config = dict(
    hidden_size=320,
    n_experts=24,
    d_expert=160,
    hidden_act='geglu',
    moe_layers=[1, 3, 5, 7],
    router_score='softmax',
    balance_loss=0.0138,
    init_std_router=0.019,
    lr_router=0.000778,
    beta1=0.93,
    max_steps=7624,
)
Below are experts of layer 3 (counted from 0) of a mixture-of-experts language model. Rows are named router (the router's row for the expert), gate (a neuron's input weights, with its number), up (a neuron's input weights, with its number), down (a neuron's output weights, with its number) and show model dimensions 0-31. Each number is 200 + 30 x the weight over its row's rms, rounded and kept within 0 to 999.
After each expert's rows: "mostly gets" lists some tokens that are sent to it at least half of the time. This comes from a sample of Wikipedia text that the model never trained on.

# expert 17
router,177,174,223,211,220,225,218,159,148,177,164,181,223,210,257,212,217,201,183,229,233,186,221,210,165,183,140,242,192,239,223,190
gate22,186,211,208,236,164,214,202,190,167,250,168,226,195,205,205,197,219,231,190,197,180,222,129,208,169,225,189,207,174,188,247,226
up22,209,135,227,198,163,231,274,181,182,228,162,202,188,181,202,149,215,168,144,218,183,250,221,205,210,191,197,214,228,222,184,238
down22,198,219,204,206,181,139,217,238,206,210,161,155,138,190,177,210,205,182,125,222,239,180,178,211,226,169,219,206,221,175,238,233
gate23,199,216,212,207,172,222,136,191,188,222,200,197,202,194,245,209,224,156,235,208,174,220,138,205,168,187,199,253,185,201,212,199
up23,217,200,191,209,162,195,199,180,139,195,277,213,177,228,201,167,177,232,201,210,179,218,163,217,191,234,234,208,173,214,190,195
down23,198,165,189,148,236,206,159,142,225,159,169,189,214,171,257,174,245,206,208,170,224,211,283,187,208,229,130,215,210,176,245,179
gate24,227,238,161,174,203,235,271,206,227,180,214,185,162,190,143,255,210,206,116,218,170,149,211,197,224,213,240,238,199,184,208,181
up24,171,195,216,196,196,170,133,166,183,224,167,184,191,228,197,178,165,164,214,203,187,229,221,170,238,190,230,202,184,185,254,191
down24,169,228,197,166,209,171,196,125,163,180,190,192,179,225,231,215,231,220,195,234,219,123,188,129,180,199,116,182,206,196,172,291
gate25,206,111,176,197,206,201,213,256,244,222,107,252,223,153,172,241,203,146,234,217,214,176,111,231,206,157,189,225,234,244,209,195
up25,187,272,196,175,211,260,152,187,215,211,223,268,159,188,217,163,213,157,247,206,184,187,183,213,177,160,245,151,165,264,236,193
down25,257,167,187,231,180,199,195,232,233,182,156,220,189,191,208,226,179,197,207,140,251,202,187,177,263,185,230,216,186,217,227,200
gate26,209,143,136,271,230,174,232,237,162,208,186,167,220,237,271,227,196,178,190,188,204,206,223,222,187,208,166,196,217,223,228,171
up26,242,158,182,197,178,200,258,106,194,226,186,245,192,222,183,196,253,161,168,255,171,213,198,151,243,171,212,221,187,208,206,218
down26,234,248,186,215,197,170,176,228,231,206,200,231,201,189,211,225,157,147,195,190,169,173,228,174,158,183,194,201,220,153,193,193
gate27,181,192,197,188,196,155,222,239,187,246,159,171,163,168,205,205,191,145,190,197,166,159,201,204,174,179,236,223,208,261,162,195
up27,148,225,216,264,217,224,184,183,235,137,214,201,230,189,143,212,236,248,164,245,152,201,176,195,147,204,267,195,268,176,190,183
down27,156,208,169,214,229,210,214,242,150,178,205,182,212,270,196,195,235,171,193,171,210,248,151,205,149,193,287,165,187,230,227,189
gate28,188,187,157,264,237,235,257,226,194,196,219,185,190,221,247,249,224,221,204,215,165,186,248,164,222,224,188,237,199,218,256,205
up28,206,157,200,147,229,221,230,182,166,153,265,219,213,228,232,186,187,227,221,185,222,175,234,214,174,228,183,257,189,201,180,217
down28,179,212,217,191,206,196,191,210,211,184,164,183,219,190,196,229,194,226,222,235,208,220,188,164,252,180,206,192,226,206,210,206
gate29,229,226,210,193,281,209,173,157,254,181,216,199,177,207,201,195,187,241,204,180,217,182,261,146,192,206,242,152,215,184,161,178
up29,218,184,190,178,180,214,190,237,164,231,175,208,186,155,257,275,206,205,228,211,127,219,152,172,230,159,215,209,199,237,205,175
down29,201,134,193,232,234,168,194,186,182,230,192,213,166,142,213,192,172,184,148,174,210,209,215,214,167,216,181,200,215,199,218,161
mostly gets: "28", "27", "In", "24", "42", "21"

# expert 3
router,199,223,207,241,177,175,203,225,220,237,242,175,173,198,196,182,213,252,169,230,212,205,205,203,167,221,169,211,159,233,152,205
gate35,238,264,186,207,228,168,257,186,185,185,192,210,233,150,192,174,167,182,215,204,202,146,192,202,188,206,224,198,213,184,200,239
up35,208,127,206,188,188,176,217,179,201,161,182,245,208,232,154,151,287,202,167,148,182,172,188,237,261,219,194,200,203,193,216,159
down35,189,216,175,190,157,109,223,189,170,197,208,215,188,216,196,232,183,188,169,125,220,253,210,188,284,227,193,181,203,219,188,220
gate36,198,158,201,187,225,229,238,176,199,223,217,228,199,189,176,165,243,249,158,218,198,224,197,219,218,228,242,241,207,152,182,181
up36,210,185,250,228,227,142,172,205,249,166,183,252,229,268,178,224,194,192,202,178,209,191,237,176,182,134,177,169,259,230,233,207
down36,170,213,180,204,191,206,207,197,201,259,169,211,189,224,175,187,155,181,212,167,241,192,245,223,214,225,190,180,269,219,212,220
gate37,269,165,218,158,203,170,175,156,200,211,154,141,211,173,267,177,188,223,206,260,199,215,204,227,192,206,227,164,160,232,171,224
up37,214,193,175,230,226,246,204,208,204,192,219,206,180,235,246,217,210,206,175,178,173,168,201,170,218,211,188,233,225,245,222,193
down37,191,201,214,229,204,193,188,208,191,223,238,223,215,187,188,154,262,188,208,135,200,174,186,162,187,247,229,212,165,263,230,214
gate38,253,165,185,174,200,190,265,184,156,178,245,175,202,201,188,206,212,176,200,164,207,213,212,196,245,185,206,209,186,156,234,208
up38,221,161,241,206,147,207,197,197,177,212,238,230,238,171,207,194,185,218,222,187,211,260,270,196,158,251,197,154,204,211,237,147
down38,220,228,183,172,230,176,185,230,165,194,171,166,163,178,253,230,207,245,171,150,209,169,253,213,199,254,175,203,192,180,178,194
gate39,224,170,192,152,158,225,156,186,196,111,244,172,187,216,244,229,201,174,236,160,171,178,180,205,227,197,227,231,216,172,270,134
up39,208,223,233,218,224,215,190,228,223,260,233,179,199,188,231,218,201,203,201,259,185,192,247,208,188,226,229,212,210,179,179,188
down39,230,194,177,181,228,196,196,226,195,174,262,226,205,257,197,200,262,203,181,195,155,237,208,168,212,231,194,218,217,223,176,223
gate40,234,212,215,177,218,272,233,221,201,176,223,222,183,221,231,197,206,184,185,186,215,185,238,185,198,210,212,200,141,197,222,163
up40,177,238,165,168,157,186,181,196,220,201,191,155,154,149,201,204,193,163,176,236,212,216,202,217,230,173,234,195,225,182,208,198
down40,216,202,211,155,216,187,197,183,194,174,228,168,170,193,232,165,176,254,236,235,228,183,144,201,245,227,194,193,146,229,168,226
gate41,163,206,202,148,157,208,225,213,182,198,166,90,199,157,230,198,236,245,221,188,182,227,186,240,187,216,164,223,193,245,149,159
up41,223,237,170,187,218,196,175,165,191,187,187,276,208,200,226,184,181,196,221,196,178,217,228,216,193,214,188,197,195,201,186,227
down41,188,261,176,224,187,198,177,166,185,240,230,175,185,247,242,174,159,221,240,208,228,187,233,196,233,155,183,196,207,212,188,170
gate42,179,245,206,202,159,247,209,197,228,208,183,211,294,136,202,202,198,216,256,225,213,199,220,155,166,211,259,223,142,240,193,170
up42,188,215,210,209,134,204,193,200,200,167,207,199,280,171,208,208,223,169,264,226,186,207,217,208,228,216,203,154,175,222,187,199
down42,182,237,253,285,206,184,199,199,223,241,125,211,239,217,164,182,194,189,143,174,199,232,207,205,168,201,232,203,209,217,185,194
mostly gets: "201", " (", "199", "–", "202", "198"

# expert 16
router,207,207,230,210,212,206,188,182,185,196,167,165,145,207,211,204,236,274,227,176,165,146,237,154,214,212,240,237,196,186,213,214
gate0,193,193,211,228,141,232,216,141,163,263,150,207,219,219,164,216,169,209,204,160,250,179,216,204,223,182,172,165,166,212,226,198
up0,179,214,202,174,185,225,219,210,219,225,169,202,156,172,264,177,198,143,242,209,216,248,191,177,169,170,220,230,193,211,199,194
down0,201,160,190,201,223,203,147,210,168,168,240,215,240,209,265,168,138,165,184,208,196,195,195,166,175,229,210,163,192,219,157,188
gate1,166,229,236,197,170,180,158,170,197,176,211,175,189,163,212,206,257,188,217,195,215,191,238,236,174,239,197,156,208,228,171,157
up1,209,161,222,150,207,183,203,171,149,239,180,184,193,159,215,197,168,183,158,235,180,245,229,214,183,265,172,178,198,275,191,214
down1,188,187,159,203,245,222,179,191,193,194,161,214,215,141,164,219,152,197,187,182,176,175,198,189,242,234,228,213,173,200,235,190
gate2,217,234,216,246,158,233,162,217,251,186,218,154,148,188,192,189,240,211,259,215,160,240,217,169,161,258,155,154,202,158,219,209
up2,201,201,181,180,257,220,195,189,172,243,171,204,245,240,247,223,166,188,172,210,168,216,161,200,227,204,173,216,238,228,250,193
down2,228,247,162,206,232,235,195,240,194,196,201,222,149,194,159,123,180,201,181,213,198,179,180,173,216,175,205,194,259,257,235,201
gate3,172,170,213,244,128,188,246,133,108,218,190,143,276,228,185,213,211,197,211,216,207,158,203,203,227,159,188,182,207,202,258,173
up3,235,240,218,177,169,183,171,189,217,199,204,217,137,162,141,227,204,179,192,276,210,232,285,160,209,209,220,197,194,199,183,230
down3,231,250,185,185,251,166,208,205,190,189,177,183,223,232,162,196,196,262,167,178,209,233,142,218,228,185,183,187,230,236,230,141
gate4,223,204,152,283,222,141,215,222,217,181,213,231,178,166,189,186,178,209,213,210,207,191,208,300,189,186,224,192,137,143,189,262
up4,181,248,183,221,211,193,194,180,216,160,218,161,157,157,213,285,184,218,231,182,142,137,222,236,199,238,221,243,211,214,211,208
down4,185,188,218,203,181,247,242,231,235,170,209,201,183,215,233,196,211,130,239,230,237,171,214,205,205,217,215,188,160,206,161,233
gate5,237,194,226,193,167,201,195,170,195,224,197,240,167,199,236,208,163,197,208,239,191,195,227,180,194,155,199,199,183,222,190,146
up5,211,197,231,227,193,205,228,252,246,182,163,226,180,196,201,220,249,262,193,205,183,185,189,179,193,189,159,185,179,141,180,193
down5,208,186,180,225,207,190,164,206,196,261,229,187,189,209,203,176,209,208,235,209,215,206,178,219,285,138,184,248,212,220,221,185
gate6,149,210,161,188,171,210,178,209,231,164,200,162,221,211,204,206,215,163,227,161,225,194,192,220,208,189,236,233,186,194,164,208
up6,193,224,193,167,189,188,181,184,152,178,217,164,219,170,191,238,193,177,173,174,194,205,184,202,258,277,181,201,149,144,246,190
down6,144,199,161,188,252,222,210,154,151,216,200,181,170,193,129,171,207,204,209,197,235,186,199,224,178,205,216,236,236,171,261,213
gate7,217,177,219,199,167,239,246,212,148,208,204,165,185,211,172,215,170,158,228,197,202,228,137,152,194,199,135,197,199,238,187,210
up7,215,212,236,218,161,228,238,169,202,200,218,196,216,200,204,234,183,200,188,185,177,179,207,167,236,205,211,157,217,216,195,244
down7,210,222,206,143,237,220,191,200,215,257,215,209,202,204,206,187,164,252,227,194,191,214,138,188,199,196,199,155,199,202,205,204
mostly gets: " York", " US", " States", " England", " France", " French"

# expert 10
router,193,227,175,198,240,213,199,244,169,161,179,184,175,181,267,159,217,162,186,197,146,197,147,206,192,163,228,188,182,236,195,222
gate33,123,260,183,161,213,154,205,193,159,204,188,258,213,167,169,182,135,218,233,214,212,290,207,222,187,173,203,218,218,177,156,163
up33,132,224,192,160,229,178,217,173,192,202,190,176,200,204,160,159,207,171,207,157,242,192,211,191,204,208,203,199,206,181,181,228
down33,204,241,216,197,203,169,241,192,207,191,207,200,206,192,186,264,196,161,254,185,221,290,183,198,191,161,173,205,164,202,204,238
gate34,152,197,222,241,261,195,215,199,182,159,139,189,184,194,180,150,213,212,147,204,173,168,232,269,206,172,184,201,165,224,213,206
up34,230,173,196,120,128,214,224,192,213,194,230,205,228,159,189,152,213,174,193,236,178,173,210,189,196,190,218,213,239,220,202,191
down34,178,196,146,193,202,252,255,224,208,218,206,157,205,181,213,222,211,207,290,151,231,188,219,207,192,201,203,188,234,191,220,213
gate35,174,233,250,202,203,247,226,220,211,218,255,172,177,203,156,229,231,175,216,216,208,174,205,174,223,258,239,137,202,197,198,238
up35,196,152,154,187,189,166,177,195,202,220,176,248,199,216,270,197,199,225,194,154,206,213,205,216,203,208,180,245,208,158,186,187
down35,176,229,237,196,159,173,187,211,194,220,232,201,247,192,172,228,242,230,182,143,160,203,164,172,198,201,137,184,216,153,215,193
gate36,201,211,214,173,183,214,281,199,182,215,237,196,159,216,218,194,218,168,197,198,162,154,212,178,184,267,178,155,178,230,189,239
up36,219,172,189,155,205,226,240,216,199,162,191,177,222,208,183,200,241,164,174,235,212,227,166,100,194,234,174,185,216,246,181,215
down36,176,204,231,173,243,210,164,222,219,144,204,189,257,237,171,176,217,181,190,233,210,205,191,175,270,213,183,181,171,182,243,204
gate37,186,217,212,215,205,232,300,182,109,223,193,216,158,224,171,223,245,190,213,238,194,199,189,197,185,189,202,219,208,192,233,188
up37,216,209,157,169,173,179,167,206,176,152,158,208,209,183,244,237,152,190,198,208,209,162,252,152,147,165,216,226,159,193,213,252
down37,233,223,221,206,212,231,201,209,225,174,180,184,215,240,159,167,226,251,158,165,165,210,184,241,151,236,187,193,201,237,207,193
gate38,191,186,186,151,216,191,213,213,215,239,212,191,196,231,189,238,173,146,197,188,192,160,194,153,191,228,160,161,181,194,175,245
up38,199,206,228,182,159,212,188,185,192,192,189,197,180,229,199,230,235,164,190,203,134,179,179,184,192,212,230,179,186,153,178,208
down38,204,213,158,201,203,192,165,173,210,210,193,160,231,202,239,195,198,162,202,251,232,246,172,200,212,169,229,142,186,183,176,217
gate39,205,184,189,199,200,223,222,148,236,244,161,185,215,175,172,144,236,207,166,143,211,197,146,147,225,220,197,238,215,174,186,190
up39,200,185,171,179,188,241,183,100,216,152,197,212,205,239,250,196,160,220,245,258,160,163,148,191,229,156,245,231,188,188,211,150
down39,238,206,207,191,248,213,189,243,269,191,178,177,206,200,165,214,175,192,161,239,275,188,193,179,176,229,165,191,215,208,170,169
gate40,199,232,175,209,228,178,170,193,189,188,186,132,203,210,177,197,204,241,196,223,123,184,173,174,240,210,270,178,183,206,234,239
up40,221,276,250,197,224,235,161,180,182,202,176,178,150,219,246,137,195,199,205,255,258,183,221,203,172,206,139,239,221,256,171,166
down40,237,221,144,174,206,156,163,161,227,211,196,196,191,238,171,268,183,200,224,189,225,199,202,153,163,156,147,246,266,183,189,128
mostly gets: " with", " after", " when", " where", " against", " by"

# expert 19
router,191,229,204,166,185,168,210,196,186,195,194,201,205,200,182,188,209,206,146,169,217,226,204,207,194,251,188,183,237,224,129,225
gate35,222,227,207,243,163,263,215,187,186,191,203,160,134,201,213,210,199,162,151,132,220,212,260,181,172,209,204,151,187,201,246,183
up35,143,191,229,159,178,186,224,187,247,210,227,196,226,196,199,212,278,223,209,226,227,239,184,194,160,208,224,185,231,223,219,208
down35,179,221,221,175,157,220,242,203,224,228,208,204,210,233,173,174,246,202,237,248,167,155,204,192,170,173,162,180,194,174,184,188
gate36,194,201,197,182,178,222,144,182,221,150,184,175,208,205,224,227,243,224,169,192,235,184,200,192,194,198,181,197,126,227,235,220
up36,179,190,182,233,190,210,176,249,179,263,213,208,160,240,223,216,193,184,207,173,257,172,198,169,218,186,205,249,169,181,243,212
down36,191,239,226,199,187,199,200,172,180,169,218,214,200,174,205,172,270,181,222,168,278,204,184,210,171,205,208,215,171,218,161,196
gate37,212,177,175,210,138,257,201,180,178,209,246,218,189,188,201,236,192,203,210,165,176,183,236,182,182,231,237,176,169,152,167,196
up37,194,216,207,197,235,230,233,226,195,189,153,180,210,192,181,202,237,209,141,194,191,186,180,220,198,197,238,231,200,171,248,202
down37,176,165,233,132,196,182,164,209,136,215,156,177,175,226,221,213,209,226,168,155,212,186,192,219,222,193,142,163,187,207,224,192
gate38,235,158,178,185,229,172,225,219,211,207,177,166,194,168,165,167,199,149,194,195,195,186,195,232,215,265,209,229,196,223,229,190
up38,121,208,212,262,187,195,162,193,164,173,255,153,186,186,170,198,212,187,158,206,187,179,238,195,207,156,238,138,224,139,193,157
down38,209,190,218,237,171,242,227,178,165,132,185,235,173,221,215,181,192,207,158,167,200,207,166,176,252,150,235,218,223,177,165,178
gate39,208,214,210,116,226,221,162,222,170,218,145,159,221,159,198,182,245,205,184,227,216,170,208,207,145,183,184,158,149,205,160,233
up39,232,174,162,181,187,206,205,177,197,262,163,225,136,165,132,171,229,211,196,190,150,218,197,220,167,220,180,202,196,192,200,207
down39,197,191,197,243,193,205,170,199,144,160,171,213,175,177,184,221,279,213,168,194,246,219,226,261,181,200,229,198,189,208,214,170
gate40,183,141,244,237,167,237,146,255,170,180,220,182,189,222,194,253,211,224,188,177,238,173,210,188,196,204,181,231,203,183,191,223
up40,208,163,225,201,207,213,265,139,212,152,208,137,170,250,162,226,198,216,210,270,181,210,174,179,167,220,185,189,200,208,195,216
down40,203,181,154,223,191,173,165,232,274,200,217,188,199,213,222,154,215,268,167,181,205,191,205,242,158,215,178,194,216,202,209,180
gate41,195,211,180,203,160,188,249,224,177,176,197,190,131,192,227,166,218,216,181,197,254,205,161,210,205,218,184,209,206,152,107,175
up41,219,163,158,235,167,166,237,200,183,208,224,209,222,219,225,194,193,218,207,189,193,200,185,198,231,215,139,235,207,241,205,203
down41,249,189,178,186,249,202,146,170,197,216,198,162,221,194,212,197,166,233,211,169,233,222,157,229,224,252,161,204,185,180,204,204
gate42,163,151,214,204,180,185,212,211,214,216,185,204,210,202,243,155,221,199,234,200,230,184,168,219,175,240,209,164,159,215,173,246
up42,186,208,183,261,152,186,221,183,206,226,221,198,185,168,193,168,222,228,246,198,209,171,132,177,165,172,199,257,198,187,174,212
down42,224,218,135,218,180,244,184,185,219,188,210,171,248,196,218,239,280,224,231,176,222,211,158,176,127,216,217,199,203,225,207,207
mostly gets: " they", " he", " she", " They", " He", " it"

# expert 0
router,178,206,208,163,188,242,257,187,149,248,184,186,266,213,206,282,231,227,215,220,248,230,200,248,183,170,218,192,166,141,174,146
gate0,209,229,164,182,262,227,168,228,220,156,208,215,191,218,226,247,259,216,171,225,188,238,192,203,252,207,257,225,189,254,172,207
up0,145,184,197,186,189,200,186,178,201,268,149,167,178,195,209,189,236,239,224,234,228,164,200,202,185,207,198,209,211,140,198,166
down0,208,243,234,188,203,190,193,248,241,219,268,200,252,164,196,190,176,204,231,185,228,195,221,196,184,193,153,252,180,193,235,115
gate1,226,219,216,187,243,226,169,221,190,226,239,194,152,181,248,249,212,213,236,153,190,183,229,201,205,217,142,202,199,162,201,145
up1,187,203,201,154,181,212,208,201,149,208,123,240,202,200,180,146,219,159,210,209,182,192,183,226,232,201,185,197,247,256,172,228
down1,150,179,235,243,225,232,205,169,163,196,182,211,205,225,220,183,212,180,212,185,177,253,200,206,221,236,196,225,190,218,152,176
gate2,186,154,277,199,146,215,229,211,143,208,195,164,182,240,206,218,164,281,164,175,239,204,180,207,180,232,186,151,148,179,154,168
up2,208,225,161,200,218,190,270,173,217,182,224,198,159,198,218,223,233,226,229,209,237,160,236,223,168,263,243,201,165,174,139,210
down2,191,185,163,171,164,246,280,187,148,166,195,185,224,175,178,213,205,219,171,213,220,177,249,148,186,207,201,234,175,175,234,217
gate3,184,217,205,235,205,207,198,232,211,253,215,190,210,162,191,203,235,211,198,192,238,170,184,173,216,167,211,236,227,253,189,245
up3,236,213,182,194,221,206,177,193,226,179,244,221,195,249,174,177,157,188,176,213,203,161,158,232,196,178,207,213,190,199,202,207
down3,227,211,240,221,213,201,206,177,217,154,177,196,202,187,207,251,188,237,212,239,246,235,210,224,204,137,180,207,166,206,193,235
gate4,195,172,221,227,199,190,201,236,198,211,201,164,178,149,259,270,212,206,261,203,167,208,179,184,251,203,197,159,228,167,222,212
up4,203,221,189,200,176,197,175,227,182,168,237,186,270,230,177,172,201,217,164,219,203,236,177,178,183,213,211,238,201,250,205,174
down4,146,184,237,181,156,208,187,198,208,191,197,143,223,239,193,219,238,203,198,206,207,277,215,200,187,184,152,205,180,223,175,227
gate5,214,158,231,196,186,223,189,184,151,222,210,221,255,183,186,211,139,190,188,212,179,209,191,205,175,234,204,208,196,167,171,201
up5,196,220,216,174,253,218,220,241,201,209,218,161,194,180,201,202,226,195,274,231,246,196,270,247,176,197,208,230,216,217,179,186
down5,148,179,222,222,206,196,208,208,206,206,197,178,181,174,173,189,204,153,230,178,202,192,177,231,257,217,225,176,207,189,209,177
gate6,239,124,225,187,224,200,180,170,193,188,211,196,213,254,226,185,206,175,173,222,174,211,151,226,163,171,170,223,179,173,187,215
up6,231,232,153,206,237,156,184,174,226,171,212,241,143,220,171,212,148,230,233,181,224,188,210,223,209,236,182,221,213,222,218,243
down6,245,217,216,179,206,233,227,214,177,228,175,198,210,178,160,211,198,272,208,222,210,165,199,239,211,162,206,167,180,177,203,238
gate7,190,165,170,163,265,207,205,144,194,171,201,149,189,236,240,228,268,174,243,183,171,184,254,225,200,200,140,213,180,202,198,198
up7,193,219,187,187,198,191,192,249,232,196,134,207,245,153,273,183,254,189,157,230,206,220,187,233,208,148,204,229,252,173,177,199
down7,219,222,172,170,126,185,178,168,189,166,214,189,219,174,207,176,150,188,207,240,197,180,203,124,245,221,213,208,197,187,225,177
mostly gets: "ens", "ium", "let", "ero", "onic", "hes"

# expert 9
router,195,194,173,212,141,182,178,184,175,185,183,205,253,218,194,160,214,203,166,181,231,222,120,204,177,157,235,200,228,228,250,175
gate0,255,238,225,137,257,252,186,149,232,163,170,228,243,164,225,174,154,183,183,163,221,160,178,245,188,187,195,174,187,145,207,182
up0,233,238,170,193,183,155,213,260,186,193,182,203,160,222,188,197,174,184,254,187,196,204,198,231,193,235,198,210,169,176,187,238
down0,165,175,200,179,211,192,181,203,207,197,218,201,208,160,250,232,164,195,191,226,230,185,183,201,194,211,172,188,240,242,138,231
gate1,228,234,197,165,163,136,236,204,164,156,196,206,219,238,199,173,211,232,147,225,170,212,176,199,169,177,177,198,187,198,211,212
up1,231,217,232,165,192,205,195,184,176,207,210,185,127,162,200,166,237,223,223,209,139,212,193,177,167,218,217,251,202,130,225,238
down1,189,214,236,164,155,261,177,198,223,168,166,155,241,214,195,173,166,181,234,223,174,213,240,163,188,258,98,198,212,212,152,157
gate2,217,214,212,233,228,196,213,258,197,182,170,214,188,170,216,183,135,235,202,204,186,213,198,245,197,178,161,129,203,214,191,186
up2,162,200,185,175,156,173,142,188,214,258,216,216,221,248,175,230,187,158,249,210,154,87,242,227,179,164,175,175,202,216,182,224
down2,245,243,212,185,193,187,214,223,211,185,270,186,225,168,188,235,200,242,167,224,174,195,201,152,177,203,211,189,222,168,231,188
gate3,182,221,196,211,206,139,276,181,195,173,203,199,211,217,262,195,164,132,151,216,199,181,167,209,264,218,170,217,192,152,214,204
up3,160,210,171,220,170,240,183,163,236,166,205,273,190,200,193,202,206,208,238,249,177,195,226,170,212,205,193,229,218,166,176,159
down3,219,205,235,176,181,256,138,202,203,221,193,176,208,152,217,188,182,215,175,210,173,255,187,213,159,179,216,193,197,243,180,187
gate4,221,235,130,186,174,149,217,204,175,180,203,243,198,190,186,148,210,190,213,152,244,204,196,208,178,183,223,243,178,186,252,183
up4,197,176,198,208,245,214,163,208,217,184,126,286,228,209,185,226,222,217,221,188,202,209,204,205,175,221,196,220,257,235,248,173
down4,144,158,193,210,230,212,139,147,231,236,162,195,199,219,149,210,166,220,197,150,245,199,240,200,185,175,219,190,264,195,202,153
gate5,211,182,211,197,155,213,221,157,149,206,167,230,182,256,208,180,179,201,206,207,169,240,203,153,212,220,165,225,201,186,206,198
up5,240,222,218,237,245,161,199,140,205,230,216,150,172,178,201,224,137,172,188,177,207,173,129,215,229,196,243,195,177,208,210,163
down5,224,263,208,213,177,209,226,224,184,185,199,187,177,207,192,226,171,222,173,209,162,182,203,175,177,210,204,206,267,240,158,225
gate6,145,251,158,222,179,174,184,211,179,168,156,197,261,247,220,209,221,186,242,182,205,196,205,203,250,153,200,186,156,216,230,218
up6,160,183,161,230,226,228,157,199,160,209,173,192,186,172,236,131,195,161,232,181,161,226,207,190,270,168,191,186,187,181,247,185
down6,205,259,200,214,231,206,210,210,199,208,254,169,237,242,240,187,235,191,173,204,198,202,211,177,220,228,161,167,174,214,146,197
gate7,230,201,173,210,208,219,168,235,207,191,158,185,185,166,242,276,258,174,205,207,195,247,157,213,189,241,211,180,190,210,229,197
up7,162,175,187,179,244,158,223,222,230,193,209,211,181,202,166,248,224,202,170,180,217,210,162,183,234,183,181,155,179,195,196,201
down7,176,161,171,193,200,191,191,224,208,215,228,162,192,233,209,198,190,224,191,272,201,245,233,180,239,196,228,203,157,216,189,193
mostly gets: " POL", " ESP", " ENG", "\";", " NED", " –"

# expert 4
router,180,171,211,166,178,211,197,185,203,221,199,218,229,235,152,190,194,213,256,258,137,207,226,217,205,209,220,215,193,231,210,176
gate22,170,173,207,195,185,248,246,175,205,214,199,228,153,246,245,174,251,317,198,184,209,186,211,169,196,214,174,164,189,182,201,170
up22,211,175,149,158,210,209,136,230,184,176,166,173,213,204,177,176,194,233,191,214,209,209,189,247,191,222,244,223,215,256,204,195
down22,234,172,220,139,206,205,200,187,195,164,238,205,231,182,170,210,192,184,194,127,198,215,265,183,219,211,238,173,249,184,177,207
gate23,169,166,201,220,210,169,167,222,203,163,183,162,220,220,226,181,212,175,224,224,232,163,199,255,176,251,216,226,229,257,231,224
up23,205,223,164,174,203,169,203,217,193,259,161,146,232,164,176,177,212,227,208,199,211,186,181,235,225,171,183,223,205,206,206,178
down23,195,197,187,202,195,169,210,221,192,159,198,237,221,196,205,188,250,202,139,204,205,145,153,189,140,165,216,225,191,169,208,173
gate24,224,197,249,179,236,174,190,203,145,221,259,137,165,216,194,257,206,198,188,259,205,190,223,223,171,218,203,187,201,129,197,217
up24,195,213,193,201,166,212,254,164,231,160,214,204,217,212,186,220,213,248,242,236,192,203,160,226,163,235,174,207,250,190,226,221
down24,224,162,202,220,189,193,168,185,201,175,205,147,198,173,227,197,219,215,225,124,196,203,214,233,182,186,156,188,186,213,234,206
gate25,245,242,225,201,211,182,184,229,202,183,209,214,190,165,157,221,229,162,189,182,190,186,181,171,207,192,221,187,191,249,284,200
up25,249,247,176,211,202,187,201,161,157,172,204,164,197,211,216,226,234,214,234,250,176,162,175,259,217,220,219,216,196,170,195,209
down25,245,163,119,203,211,166,145,209,211,183,257,237,200,196,203,219,149,233,232,263,227,190,241,175,214,182,187,170,213,202,205,203
gate26,226,264,203,195,225,187,232,153,217,168,182,223,211,204,209,187,210,237,234,181,139,218,195,238,171,256,168,197,194,180,281,149
up26,215,190,208,204,223,239,252,182,212,191,172,236,172,241,202,186,223,204,209,145,195,160,188,173,201,177,152,187,175,213,217,238
down26,222,195,164,172,254,207,204,202,180,218,228,226,189,227,239,169,202,199,231,171,231,206,193,198,227,229,200,180,142,183,159,217
gate27,161,132,223,158,177,191,192,181,246,153,158,115,228,187,178,211,195,229,163,153,212,199,226,210,218,142,185,151,200,214,202,217
up27,210,197,209,193,164,229,249,242,182,190,259,160,141,219,196,171,197,235,213,194,212,201,222,165,191,264,180,236,194,246,218,140
down27,145,174,187,223,203,194,281,176,167,147,225,267,174,210,188,216,267,163,246,167,245,221,219,217,195,230,217,210,211,145,164,231
gate28,143,155,251,217,186,221,251,250,209,158,164,206,224,166,214,178,164,227,262,177,228,209,169,200,188,187,203,233,200,234,256,152
up28,157,166,185,202,223,269,209,222,184,193,243,191,203,178,232,189,166,212,225,195,171,176,170,234,216,210,198,188,198,213,254,232
down28,215,188,251,190,227,199,243,155,177,239,145,212,191,232,238,212,190,240,229,190,200,168,201,186,260,196,184,151,156,236,185,217
gate29,195,213,185,169,211,168,198,242,161,210,156,163,181,215,217,207,167,127,205,215,206,220,203,129,169,177,200,160,208,215,207,207
up29,183,196,192,209,219,221,228,179,280,201,200,256,213,150,188,196,219,199,160,189,241,208,226,239,202,176,261,244,199,175,188,238
down29,166,253,206,237,158,173,164,223,201,205,195,237,195,223,187,188,175,137,193,168,227,154,138,200,224,199,231,201,219,196,169,207
mostly gets: "==", "===", " |\n\n", "==\n\n", "\n\n", "==\n"